Experts of a small language model.
Training: a variant of Adam for the experts, 380M tokens, 5797 steps.
Below are experts of layer 2 (counted from 0) of a mixture-of-experts language model. Rows are named gate (a neuron's input weights, with its number), up (a neuron's input weights, with its number) and show model dimensions 64-127. Each number is 128 + 24 x the weight over its row's rms, rounded and kept within 0 to 255. Numbers have three digits each.
Before each expert's rows: "gets" lists some tokens that make up at least twice as much of what it gets as of all text. This comes from a sample of Wikipedia text that the model never trained on. Tokens count by the router's weight.

# expert 22
gets: " the", "'s", " a", " first", " not", "The"
gate0:151094118116128146148146132127153129121119115117136119125147145131129111102107125105117130131144139147131118142148109155126130167127157127113129095120139057115122116080138146138140102142145109
up0:153130085118132152149127141071150132143137134115164135154133102108139137123103161117135157142108137145156081118104113147124073152079118131082149121122139141113115121158112152081127153087109128
gate1:147108129105109132151123105156095146119167130089141112145146114070106111079101140119119135160105154157129143114126115148132122123166146132105126129114114081180177097164181116116137120145113159
up1:149133133119108111124127105134109139087128119102090102157088111138111113116131178149127122111156107188138136112085158101132117125123173141117116101117120102130133144137138114163114100109152127
gate2:125091138134141186148085089110135164139145114118121114126123166154101134094152135159141129130127124152117109134118132144159173079113152140141137158135095157118152149148113091126120140109147131
up2:163122109139116104125126173168155116175079138123165111151155129147126151174129100110133132087097111107150163118149113113144128115136109118152141154121191153142104086125112104130142101154134085
gate3:099118147103122145134128126114155163102134136114158120136132123156112149093076092119136141133130136163124096109116148122126132144116115151090128124142152122164173152093142125126097113146131106
up3:119110146105121146121175126099153161116132123098180127098123102132146145143061088132141141153131131140129080105107103124117138131150145142080162163115121140150138155112143138121105112090096076
gate4:161110110134111126106134126106132163092143179086146115110151125147161104106111110142154108148123141150117118133125135131136114137117148124127170086108154158172144115136141085092092102129135054
up4:070160149135145082132133125142141092142117111161103161127109122137118132161135139142114165118136134117115139109169109126113139135147153115116083159140064122145094140146130139125157127126116168
gate5:161137123156167121105167138117127099113107112118140155140102106151112093098119093111160128109113167133139160148147131149121146088116096146122115154147125173130084126130142090107076096138130157
up5:101160130124137131095101129119103124093129125086138141127157113150110134170123112127144130133130097156165106125119069152130081120128189124106137096153096158128122138137111114086134155125129121
gate6:166107121144121147136126150113173134117141133110145096111132147139110150110103143127121125138144158141155078145169133119153176111129121130157148142109155085144172158123134108122096100127101149
up6:139105088137102141141179122131168130119127138137113072114134116140150166119139106124148131146157122174118080104185049112157145137127155108101151094130128142086144153087161128136111122127123122
gate7:076135137121155152143089117161123137125110144111153128148122169127108169142113116124108131144111156097136079068134124111185118122102119144185150133131156131165130128165125126104121079111133119
up7:135121126109091148128140144114123155121145106134143160144162115158155075118180160145171120105132113148091140114115148143094132128141162162126100148158127151104095113138123135135100115140156145
gate8:106138113131110124116131112116129103141156119161104120161125127155126151096159137122120155119161134118130137172147100136169134094116141123149132125117133133115168150150117131124116088096148097
up8:098157177123165156125119144144088153119126146169112142120157101086107096087124157125099117152159126117124167123146140143159184131138136156137136117131170127155174136123113048119147114118110171
gate9:122123119129126194164155127122141124120123137118146094158117124142084176081055130123134128143129119144145170145114096102173112124142126157123144134120129125104160132147162154076155107150091142
up9:094107151156142149113142126086147098140146160139138115099156145132097111112136120125108154119118118087084117159132165152108131097138146152201124146165148149111115086134127134112133132118120110
gate10:110096146080167157105135116113123135112131117153144185146148131134119146124108106145097097166159100103129124105142093147174124105131195118133140110084114091143155133150158092094150128117081118
up10:097099127121107112150091116156140124132146099144098154123099110109115153145135131118145107127118161123152111135199120124122149135100111127162112089128140127125157121131122098162086130111044152
gate11:117131134111114132133174109121149158136198115137120127147140141144156136117142124115085110154134095150112130142173115114148129120145119126133091141158138136128150141131119129108135092097110132
up11:161138091119123123144135145129130137102122120113145186104112127136097130164111127088113150146138120175124146128116119121106118140145149110082123112142098123179083141120104176132151114141092138
gate12:084069124133111151109124116121179119119101092124106105134108099165100154131151098149141141151122129077132080128120139148181128095144136138138182121151140144120159102150166143094105152123149140
up12:113128155131171139101105144124138127145138103141130129124131122124134139135148132155107136161168105079120114121157141102144158123142160139155164096117119096125147084155147146092143143124166137
gate13:127097122100077144141120114132137138158117126155130118149146162122089148138130154157133116108123145091157105082115134142143166119130113125150115141110139077133119133123137111135068127133134129
up13:149172101104113102105129117101121150145116127137120180120144143134134131148142145117112113129195096137072126094114123138133131126159115150119109106132131152097117176153110139144112111149127126
gate14:124148147106122144131122123116187178135161161119123159124116085113081175157114140131133098128114146141105123133147183094137135114120090125168123137162158117126151112135164137143147104111140100
up14:147172119084124174136101135070140160145149116096130147198131093104086183145163118162098127138096108160133098083082199122156090131124132144136096153150117140117117114112148109124139123094134133
gate15:118119139138122116128139144178151121104128113087115128105113111108056185123129130165124090172135158151113159103192134112137130135101164134182142112133132103144150138139113109122081100105135137
up15:135103128122140169137107166043112130115178133118143150147123131088141134132133114161167142145122126094116111121152121115120132133129106133163112152064163124123110134119125112118094113104100114

# expert 24
gets: "\n", " It", "'s", " first", " re", " it"
gate0:126116118071108095088117129120128151085138116124110094168129150125103168120118151205175124157139107123159132095103103090178116105086146128091149158114127139144141129143132182129111141136114145
up0:143155166130149187159109171141117178115158137143140132114129167098127112083122159136110128133098166115135143100128102103145132119156126151131137110117167143107170123108100164126112102151134120
gate1:127140129118123120158155092103151150103085110127097124162127136116164102105130134103097124124140142143116095106138133127068146132125100156143131102087096144111101112105157098106078121152111162
up1:097078146124139133137132137148131136141085167129165146081118108112102137139126107134137155155124155137174129140150095108141121155125100168081138117148149086104145121172086159146155137097103110
gate2:102120144136119123143172093103153110099127158107170105143174117096125153105104123106135109132129104101139110134134132129111155105149111141063114145126146105184146145093158167117109097160126111
up2:162126127154186119118170129103103084044154134089147101088125115121104076153103138104100115125127097123093151134092164155141131139099161106119153142098147139114117099079127046124135149148147129
gate3:107108111118120099070126051148127143111061099115118113128139135137128104094114131089140107166148092136123095120132121117105122110142139127129166091119124124159123133114132124127112118118092133
up3:119133193120151152144140155181140123159158150115137137130126124157168113149117115158121148134129132134118132154117188126094095200136106113125107147165152128119134080165117136122149122131133117
gate4:121108156099101093127100072149121144120091130155147101128138140157082127115101101181099120077142160164116133102099098140123132140064104140135111123128104130110143129108182118078152133138193126
up4:124165138185120111156116157154137081106149135144099112145149136148098116124085105149136104109138136111119106165142129162140163159101093127121143117130130169131110115150113154136135114088134097
gate5:129141111100105161108113158106165156149132109131146133149115129119107149103107125131069128138107103138134159106123139134122117163114143128117150073124128139152173170097149143145154118142098105
up5:157127130140134112121098123116165110140112124102107131120119142124109076133119098101147150105155143088132124155120116165145150116120127119124156117154115183146124132120093083140157134118128109
gate6:105114185156134114135127093118122135126141109165121151105130139138114094121091114142159063094137135147089130109121109168120143117084140089127150117122104155139145153116135098122124118131118108
up6:101167170131139132153148107112149103145142134130145099150125175128078154121123138159152129100168144149111119145130130121190095139101140116105111129113120106096120123140124203143153133174108138
gate7:136121149108123179102139113118125151143132133138129109162128143113094180131132172127162095132170124126152120150164127114107188119151133076120136107128146137140144175155154123142114056153052126
up7:107117163167136143096113125122129143159125149127159143166146121157125154163131103146116122110130126143086134146140139120092161098085125091134150088112103123098155139111113146143128095115146140
gate8:128137111142133123149075119102173186093102091128095165172104123096092119133139177182116101128109169108139096113100098160103148105128130122119177132136134142143133136128124106136135168107172143
up8:118110085159112145110096140158079118143122133104128084143127119139113137112126107113143105130109140168130126128141112098136184107126088165135084144118129142124110139173121138138163129143119137
gate9:104140096125114120120138096138167127148084153157153111126137100187123148152166095117141092120129146127084152151144104167100134124092120128127125156124167121154132097141150089109108131135153103
up9:116108139156136133105104139135127110121130121080172095138139158081137140112131141109131138079147115133138160170148222176108153186143102108135151146108135115126104081118129135101176130134099139
gate10:078140126135149096095138124088142197121148142151112135145141115130122164136111137175114132121095123104110135085115133116110201124123147099094095157111116165135112111110131096141081152132112117
up10:067111129130156093122171118108190139102125091144146111167152156110129131126073152150107122130152139114136097172121136149114128143198128083121125129144134151103089142082102160139154101142164129
gate11:133134162124149117130101149115120157067139097130140102191131095119121142132105113152155145133148153156119126077113097088148136143110128149125126130163135095114160127131164151121105130138142113
up11:111107118121156132134142134168103105123154135107123171148156159148164152114092107141104105106125119136122142142149129125136154110164088126123127078129144144101143172117129141115113105125113108
gate12:071142127134097092131140113096129125099087104171120138080102114081106112131161159106143072114126159139147152133120089139104136162118151106104153112123120143144124091066126137132081159123140123
up12:132102180125126147122147124153106189118172174111149121097109138119136137113123100078113154113100111160114126109124148123128120059117120113141198123159143107144131214148140161125141115104112135
gate13:132105155142139077113127130080116145130162129132155105092116165134144063159132096144162141115130139138112151106119094131137174122152127138150164111115137135093080109144116099112130137145105110
up13:135163158131140129073108104122084112107135148101125124190132128157109106123134179146131127117133086116122165103126106093113107144104151129123093113096138148145173129117114131134123129140124093
gate14:149161136121121177124099120129123146160145139104173121141118156094097127130151120143115120151090127136130151129119140094115116151119129105156152157114127100132147131135143173119124116106165169
up14:137131139120123106117126127098132126106138063073104122085126154118112148138106102087126130132152149175129058086104132112170135161164177103155091124154149112130128133138118058127139147149156102
gate15:118129158137141094123097134122135098115130155133139142125117150090126116073092096146160096119141155094120082140123107172168123122135122116151169117140137118070123138146157056123137153111128118
up15:138123105073150135159143116121113102096123096131086105120109088119098154122129112115154116143125148096115073111095133123126149125143123169164155107142121126110129131162141122146115164157137141

# expert 46
gets: "-", "es", " (", "'s", "z", "as"
gate0:096125129084152147125130136123160161154117131098120082150122133149119120135150168098143105120124157178106134185154121099172152120103127073072111133142114135121156166135134152122106108123134082
up0:125109145082085140150111145127146146143076135129093071130134105108146132110126127087154073081129197139094132169172096130094169100141133065116183095092114141143142176134105143116149103100098111
gate1:116083087129106128152100119144133151110152140148148118140126099071109140113091093174148122146127156126137149152168117133145088118128114140137139121087147123112155078143082123123116144154144138
up1:181107139142112091116165130138155187096102126124108115157110095119153077126156167147146102133107165131131162117177137160123135119109132112172117130105125162124166134129125086119116135138159115
gate2:138149165159157096079162094134175112160082155108104153147140145152094084085111097135188091126119149137108154128118163104141147142093121138094136158115141129117142089083148102121125085113153103
up2:095149085121127080096147131083109124129158108152140138139134129151161073116126064129123104149135147129144103121126104137136129108111136123085119144109137143103060144128132090063151167125134142
gate3:117106068142122106105175119143138065114120130120112134083152149147142152119118094150152115137130114130144145134145161167102163142116125105108115142136138091149120132118131105135111133108149110
up3:132108119142113106097117130088085137142113149129144116103126133124160115154067154159129153146078132122136155119137127115147183114118114135126129126145128092153116137126129127105158127117165141
gate4:099130123129118115126050130129147128135120129102159106125120143146141147124108146156105168116152159120160128140127061130083158110133149140106189101098131147091126145119113128135151104130129086
up4:132133135154147119157143153140132089103133127129162152124117146181143117124084130128153130140139070106094127110108132105147094121098106139110146140108117141086131123137108138094129102142083133
gate5:117098124124124148141126160152168118117140115099144083116177164123105134130138087130135103136139144142143093114111135171144068118136116161188110143150121103094068114125155107131120139101199120
up5:134112142116154119150148108163131086136112163106106087126134144124120113134128105119133096136158131152139148085111166135118138119171100143154107146099117165110104115139158119183122166091182103
gate6:103112100146076105144148120093116150180106144131133121135131143117154093131068114179136129103072193114132115159132105094102125123138113125115169126125160146117121149117145114119125083105164082
up6:129137145081112147107084157101151168143113146171098141146168111138148141103152109162146130171148126095134108160150132137154106113127126158081168123136118123126117152139150161117145123149034133
gate7:137127133149112114131109129124135137115128148160143144130107136126134092139119102140181149104116156145121080152150117099130139152117139139107154101135134106105178138112136147113075093130183113
up7:134133125127141128084118172153102124155144132101097111105131100147108164116157154106073136129153150115114140094127131123122154136125133190146091133117166143136126137182105153116137172095116088
gate8:118126112141114106151137113085166139130103153149149134107110129126192176087072118095102091121124151108104097171126100110104162110111102113119127146150158120149163151109104146128155118121131108
up8:107153106168148128181152113111090130173121116126185131107112140122127147137145091170092135103154132082139108145144096136169158128122108146139107116138161124126131148174159124143132181085140127
gate9:095164114163131119122127112108127107113132146117162115128112092125173126169146138129122104153153116147178092130161129141151132079131107140073159113104115155116121093107116142100099103149106106
up9:094115110159142140127169102131135120129100070148154129147158139065143083126141121149161106124141137122142121117121153182131115112115127109087126143120106118142103141148150153107141144152138089
gate10:121146119105092153159097129140131151169083111131124135160088124121128098115107154087181085123116169123170125147134150152128128100117124122124167133117147120081115146125153128154107090139107082
up10:088106123129072113160141104131129122153103123107089128143130114092156113130086138133127091136155142124136107158139130126127118137091117098136163157105142106113134112076155122150120093124127141
gate11:140089108090124162110109137140117164109107103103140111107113132116138129117183115126140141133129151140118139139156139116156121086112111053106150105147159159123121091127083146141062079121106136
up11:137085116083118091095102120104121129087092099182119129104103162100142097133125130144185146089153133118106138132104130130117135135131151103090126092106164106110148173126137143129121121118077110
gate12:136114119114097102135145121109170155118100154124138102159107147128113128092127121075152103114125153098093108142141099124093136170185166103123210152113128133139124134133163146137112110123150138
up12:126160139132125135142121114119129098119147078100140144108115123124131115174125137167110139138157112148138137137126156119136170111152151143122101111101109125130126157130117093158107188184111132
gate13:115116135134115112134113121123143124141127109172168123155098083150133115119071091135173074122102152109108136136136100133116145117104138152109204129122098095128156085091132120067159140139092107
up13:126096194124139154114166136154128134153126168140143139151121113135115131144099126108129124069090112133136119113127132130082119130131089162134078133110107108112128136115143152107105138120033129
gate14:131102147145126083122133137120170098103119110148153107120132128163082123094192137073129114122162139118157125134136105121122140118110146145129108097127147086152160130141109134110067101131119114
up14:094122109133166120149125112143084153129137140113104141139121114083170134141104126168126106122098107159112124130137118105117124096150085083160135120151160092140133130117109124162149132164126153
gate15:147103133126092124159125133120147135121132121105105143124128143103163128119108137140128144112150214118151119152092128104106136138125102097108149143101103134159119135135136150088115116098084121
up15:141130125144093127126097129120129130112100094098116133136123157114166124101099101094120128138080177099153116160149091127166108145080069114119124112111156153140095114159129123092120095131099145

# expert 54
gets: "1", "2", "3", "0", " 1", "4"
gate4:142159162147149138140193133135146158065106127130129152154112102128089156105100131111100142110161121150094135110107172162150149125128140125120150141138130128146154135123136144128113100157136133
up4:126150178147169147190086134152147091110124116132094114094181130114093095150137126151152094118133125129130139141100104137192148092157134143154140117136121160133094136140076155123131114122131127
gate5:122097117113135151133131086164139137100105156122120095121130141094128133079092146171093123103135075113090114081124113122113159084154131094161127121143170114155153115130136153138102117137102123
up5:138092120111111137101154129125119162166129094128162121137118127115120097136123139121134122112134128140120181139148086136121158090091128100107157132183155128127114144109129138120159160132159148
gate6:101147157116169145125137119095145106136109114118125131107139147149140121161130097091149162148096061136143085135109107140155098135154137131120116130135135092134165136092138125134129067169136127
up6:106112132124128126119133102104098168089161128085136124105092106098117134082121164117138152135151147106142129114132117078152125075117190133171138124136153127125155137129141151136109098113103130
gate7:101131115099147109174147133139164133098148126164128128120091136142141126127133099146155119133149129106102105158160140135145097176088099145120143175135161140136173097148123127147153138167120135
up7:104103124128133101141137129087150088109128119136140121130166176112079128112126145147144119116120128087158111102088114138163129145122105125114123148164112155131128123100112097136162114192190128
gate8:142142169153128138144180112097156182100118133093114125151105124081146145110091118136141136167175140132103113101145165111161109143122122115097145151110110118113142142085130127136084108121187135
up8:099080116164131150107156080126148179144151155140115104127121095147149124158109118119183130149175124131101154142180134165134128104131104124138104169120144142134099109116147096138119138153135124
gate9:112123113134113155086139087165156110153125124078076142130118161143137124151128084124125119164134138126119119112112060144121144146126150110137123142164091112129145145128154107131185151135151129
up9:111151091135114088110154105115182118122105148093134138125143153114168139124148118128119141187142126059156116127167084123141187126154124126098106123088147133121135124124152172132133086137139144
gate10:113114140174097154130137133119146114110183146155113111127127144084143139085058135143139094119133129127130124098152193106130161129143136129150123141133121131139149178160138122160143143145119106
up10:146113111117075118157165123120147113118108117107063125109125115105157136146149132122156127098148142158120122152159181131106080139095092095135116087104136095116132114120096140137130142143137134
gate11:118145164097128126154128160134131163124125080110147132141161207090114135088077146169112104153101143089121065089102166135110170119129114101087104133167146147142141126139142132129105114127114142
up11:101154052177105091130128158122118131102164077125163118113136134162101105122105124066131106183127087113148100131097119127150142079136135077113126130105151121143122102150131141082115116126108138
gate12:132125128126095164129093126143121103117127121115138110103130128168121126088131100130147134162127151159113132134152165144144124138167131158159115141140089146116110093146123134097149114123138133
up12:167102126111133178176121125128112115134136093139115147119161125151118136092095131090133105127139159120145128139126101154133130101179121124106122132167124096122086071106126143125126085104142127
gate13:154157116149097090098122132082103147124112123150119116082134151128113118141125129149137135113137149126155071101096184138131122129173135126114125179159113110135106135146133136137174153109162108
up13:134123148141119136128125132184134125128112105135119124123131134113146136145075165114115140173130149151126126149106125122147118081136115111138105129132117097112154121140107147095138112150131148
gate14:064077174113113141136069166143114108088182132099157092119138097125113135132122155115101141130122111139154145129133140114130110124105168129112156118122169178185127145149147167133110119126123141
up14:175149087133174092135131132113089105115109115167146108098192132095103136131138101153097122089139122103133148092105115114108169136129124110122137130138107093125136108113153112152160175165152116
gate15:109113101175132114129101114042171111136118141148135140146148098140128131121140105115104118116126138084141108143114115163078133181129143129134146156162113142132146127127159129110173128132111099
up15:113076093127126101133078124069169128125105154095122159117191111149141145122136090140123117118114148081175121106116143138127156157106129081102122142126132132104095159140141126125142132159135133
gate16:129119135108122153126106113154116135128103148101159115117133139143133145130100142122130128118132145099131114090105141120099147105135134130126166146119122134158158089118180165082126099117139106
up16:135120120110136164122108137165102138122181143145126130130143167143128121103109101135140150098142130150135122102095121101109115134158106162144098122098157094139162136126130143122126124093108124
gate17:152153115160098114171089106156095098142156095081126125121172100131117150144115139134139098110136160085188133102115115108118160125126114106127117119144129098126124116142165156112086098126119110
up17:130120138118124175110128117140117152108119113060145118136053092087135127080138154116161142156134122179098159136154115098138104077138143137162152111071173124120172132171094113121099101110088132
gate18:112117125165111153120169125134159124097159083104119135089114206114114173169121146122096115125118128099119100136111102087137140059155122082119171097143139102148156135135158134118135124099135125
up18:114135172154126086134123118091158140084102102133109122148148088166113102101143154132137165126181075158133171169131148154146153131112179138124104134098117133142143134142156137115091110092126098
gate19:095110138134136144113129106114145095127088155136162108138155132147085159095118131121086099145159093110136126094078088150109133123081159138117182087106149144134120157106149101125132107105118116
up19:122146097143151124111135113134137142105208094121078125098097081091150171119101125105134133124073113086173094128120125132101115111133133122147158110125125170127125133178111127128115106128121139

# expert 41
gets: " the", " as", "'s", " his", " its", " their"
gate0:165146108162090086118165117067159104115162117152143125101162147102130132096151073123113135126114154111118137151176096167110152128168127114123164115163121152123119147072123108144113116123125129
up0:149084126152133130145106136141115141148149127164088084107191136116116128122108145136135109149098132113175131144129107155109132149145111187107139105140131126122127096101117109122147106131128145
gate1:114095166071172125115125153162111141163084132088108153154166144116103120129151142162109106152146152145109132154088157120129123115112140113135134138124135142180132132155136114107148173145144102
up1:152141118140115155098183125087140167123201105142126141143093133107153120097122143145166119129124106063112145095152106128159121117177156077158120158143135125154157123168130122156106124101106123
gate2:148106100137136133128128133112171151160113144161143152135142140125139131151135136194100126123107131138138119127118126125104117127074116135143133108117097105141109103158113099096117129145113105
up2:198132108140111173140142143132149188147128136103134114142135135114156163113120125130112128138127173156108136107094148101135153109100117184146100120114140126146139137081144131096054130164121155
gate3:146126118125119137141135138143116087147130119139134145138124144136130151144173142129110103123125144086143133141166123134113133110091133159127141087154157112113159125140114120131110132156137105
up3:103157148163124106125128111109148085153146096120083129103112163139145148109179136158151116129130101144137102155114105123135120119113080132135076102069146147113095105145135134141176103096129159
gate4:109069122138111103106107145125132114123121145161111144093136122125140128127123115126119094149138146148127154125139106147109126126051119149129154121175150140136118160151140129130150124101131110
up4:138149109113155140117113131174163121125122097074106135107111121110152134135136135150098140125127129155134136141106108113122116075137129077149126063114128128152128102084121143127107122116117132
gate5:134151133142107108139135134123105102144109117105134112172160115123110108189107149162170117180117141134113118137142144140126125172081100130119130129104150141064114104128140142147100077125133130
up5:173117113127160117119099125110106123101109126120110113094097092100120145136144121098137143109110129174145120110114168146111109144089143103149147125097131133133093104194114111107122154157123138
gate6:114102138121102126133115133124133137150148130169127117131095129117095130110104116144150141127105144134060112132154104131149121047147123132145155105075100127102168074121141117162115096069104154
up6:090154157101123102117145143100114107104131118151121123116102101111097170140104142130169126161141107152138151132096136174113102120146152100123102129109118174153119144118164112159059097125087064
gate7:126068167141075181102103120132125136154141161167148135166161110130101097162109135111165123153115150140123189144106118129121125091134120093134139156154176174127150154136116133116113108106127118
up7:155122133123104180151164153141109167142106098110133126125156102140121137123131139103136155159159102091126192126125112123130107075137130153145125103111152145137114143190101119154086110174116170
gate8:114112127108139129155145121136132130116116108178118135092111148114153094107147150145162095150125133114183076134186119130152111133133190110094127124104129133149118119098136113152156127129124104
up8:115124144140118115137115098172107126156129085168132126118132139151115112181095124120074133092119158159106154151157170108103143139133111165130143117106114095134128169127116168125148120127117162
gate9:158151156127173135142124113106128117133145133123118120146151095154094098155100133091093076116090162114144132126109124095092149129136155105124135101113131107121134149121148152103148140148115148
up9:152108116160084161142131107126131085132113103104105142099138122141126114140123134086117124095120106129124174148159147165074148147143121159144142078129127139122117092112121119145139101100123129
gate10:133124116139141115150126110136123138175121121138106110127138097119137113123097100134133141169148132134130073134136084145156152104145163161119123095111108155104119121094142127147127119096126120
up10:114122082087147097136128106154120095109144146107142128154123088084138155150134125127128150154135113177141086124130128154109130146154124143093109129105118125128096129087121140169127135134125110
gate11:097156132151146130098134092129154093128137133134138125123125117162157084096143121099113136123127094151158129140135102186120149133162150089140127139130105111133134113085145107144118136102130094
up11:198125145106127145102117113147090165111165106120137121148110153129121117098148081136146133116137095112126110129093111128123141120164093125117098132127165141088118149169152110094101146142114124
gate12:148127132128176160156108111096140120146090156125166127130169119158162113132126103100139116071087156133104115120142116138083159129130112178117128108130137157155144157102118169132145131150102121
up12:147123100134131081103106129108155110146079146115143138095157101154150175173113105109100127111091127183141097171145118173099120113090109153094151090115082191132135105092114160147140145125133138
gate13:140167120131156098126131135126121170129140131143099103109142104138126124137128079167132118144125135110132089093126140106115142139059129170103135136119110128123124142143115136108164171109137110
up13:123102147099107092108139137107108167095116106106105143057097132116166145166143105158132122134125129119130109152125149137076126175103100124117094114130136144139131160090145133136180136135139134
gate14:130157143109133110140109149108115068084140123093103113153187105179098115156137144112119129149114115152151113158151124156160133150123099101145098100116114125138088107154125145140119099102122114
up14:100166135068104126118149129187102072111104123122121097110152117128115120090151133155185099125129116148121145097136128095141097101086154115088119112117138108127133138108117122112089136133111102
gate15:147137140148135148183112140131118146117162143162134113152117140126138084118078120117126102102098142129159102106131117135132151128140085111114132125153160137132125129139113137142125072137082127
up15:118140156108132134152117137133133148087141125098129115127166095190125151156162143107149186163144117143128155116139115155114103147123134150106141093093144153179130127111099110143094130119117090

# expert 18
gets: " the", " The", "The", " =", " a", " his"
gate0:166136096141103108114132089100111150131109102131114114129146137150105125118127145139107095109125165078169130163091091158150139139094133090147174150102117126190123133124140073142098108115117113
up0:134122170115164125147139136135147180126134179136119168141108108152125117147146156106144124135104106145153107144114129123096122145116105072144144130112120116131145171156107111150164133163133125
gate1:129105131144120141118095141129109096113125147138122055138152138137120123108101089132143157150159119107085129141137122077121114130110151121127118123134119109155137111112179109106113088135134106
up1:132132135138165101120112134102153134073164130147128118105131164136162125135069156122113152133136126138128117124144166111132110161085161102113158137107122126103148159156129149142168135121108092
gate2:184095126140108109125160141076141122119117149115133154168158127174110118142157117128096113083128162126124133150075156109140113134125124116102126125110100149221166128133126083156124114101106164
up2:133109102116106151128145149170135111137162121117151133088170151096158132155110120101116143131130122119112148103127121130158142132149117137191123123167165045110097136113129152141082160138156148
gate3:106119142182120118112149140125161094106150143112093124104182134114095106151125107103143068154112146166158086121118136185150150137112111148149102123155127128136168154124148150107131139108174105
up3:120127147129129110128148121114142130118097143127130157113096152110132087127122106115155162130116120143113105125093150144143140097146154132128144159136148059152079101147128142174107125118142110
gate4:115130103124121135147092105129126132152108119137156074107126145087155110153119120145121138111105145120147097125152104115125142123087162068153112104117140088077162133092098124130092135128160099
up4:125113122110183124092163119092105100126145124139143094118144129121110133146141128117131112087117129123107091112133071128101144099136138134125121112099143104153113136114137061120146180177142125
gate5:066117143114129129115144149133169137125134123110091150071150164130140140095118103074100132162115159126112082134111177100165152129151170154134127154122120160146117141126198148126125089134175113
up5:137136145088150121122114127131110143137159152106162122154145082120145149147151133099116128126170123121097176178151139145129143104125140122130126108162108109113133153160074115132098146144094170
gate6:148124125167107112123141151124112084107126139120135120085150124167130132151116148148100104127129119160098112151118153103173112098142139129130173110104124120136152106172117119174115154091112107
up6:099133172152101135111074112152138122107154140115123162120150203167123112123096071128146128136152107123162093125140101111102152139069117149128135117137127136152161169135121112125146165129150107
gate7:142073135131103103117130156100151167119147152122085154145145120146137151129105165120123140098138123165151121155146122085143113125108126128117126095133128121153145157155136102132101088169099095
up7:175135136094171126136105102115129122104158144131099044146104107136114126152152122171158141108142144118122156129094070146148121119133168079149122137129133111129124089101126135155100127179122106
gate8:109138135130130110094139125140157120149108120132099141170154112142151112158152112160122136142120125113121075131100097120107160106141155131141126123081112066154151121150127148129124115125133121
up8:146148125151145119141153134124130174119137118141144094161107135107144112126136143123137132110138112102128151131135159136115141131068140126116151164165139116109140109099139104148140137184102129
gate9:087116157148126099102173123114177120085124112170106158112150139138169153106141117135144117119153134164132144145161131183119133129091128115126150123145088131174106137165180126101146103127185109
up9:141149185116130103119094115122154124099121127117107133168150155139100142118111132130083138100143093122149098138108110153161131151108121114159126107154127155145123191081183136143161135124122104
gate10:122119111147086091150141136107141130091144117108120126136144172115094133127068115128110104111130137148146102093126144092158125126115135108091129133082135120127127140136184130156076131129177117
up10:123132129104176144124123114168122138153089117123122100072143090140141124109210135108111119135120131093144151128134141165095110142137103112139137082104144104120131108101105113133166137170117115
gate11:116128103104101124104150147076147117132165117134101126162115164079110154136090117131203118157131144114165145121148164138164131098113159160117113129150113133110127124100168133158106136132124106
up11:104093148157099198132152095159117149152097152102140120149163141148107095085161148127134130101121118136059121134161110148124137108142103122148113103099154096132146121118097162120134073100141139
gate12:139100141151105093131183161113141102118133148138122148130121175139103126120081097171118095122166158098120144096099111134165116137094120102149160119099101147134125126153198074134083092146139091
up12:111116145127141144152174136051120135114145137171105126122131135140074113145122088163127121121131132161095121143124110161142108136103116144128176128102112101118128161149149111157129134165146122
gate13:154167133113125121109130072120142147117137145139108198140136112119159118123133132134073138119138156158111156109149115113087145129094094121155101144152127157134112094096189114128104122093147117
up13:136121110129138134109076171132147190139123149099160136137116074188121148081074122171180118098095155141115168113121135152126122163116189145097155109138139154102187155126133131119098167143093133
gate14:167072130154129108106115115106139137110086113130153159166137082133172129122124161119108141158129168146094146139150085100182156136121173113076152138088125165138157139129137123148083126143119100
up14:146109135107115137090176105127127097084154105141125129123129141126151132131141114144121120089138127154120110198110099128133122151118131154091153165114137157152134128104156141139135157128092154
gate15:106131158178153142133101116124160109115107118173130142129124151164083123120147103154160095127134136143132156176188128170111130129116159092144124124117126124091113077109119137132114121118132159
up15:148129104106087124133161154150115121129145164114153134147115116148180087130131157115115142152162121172125110113119131147132096174134111115113168137084132121113101134124159117106138116166113098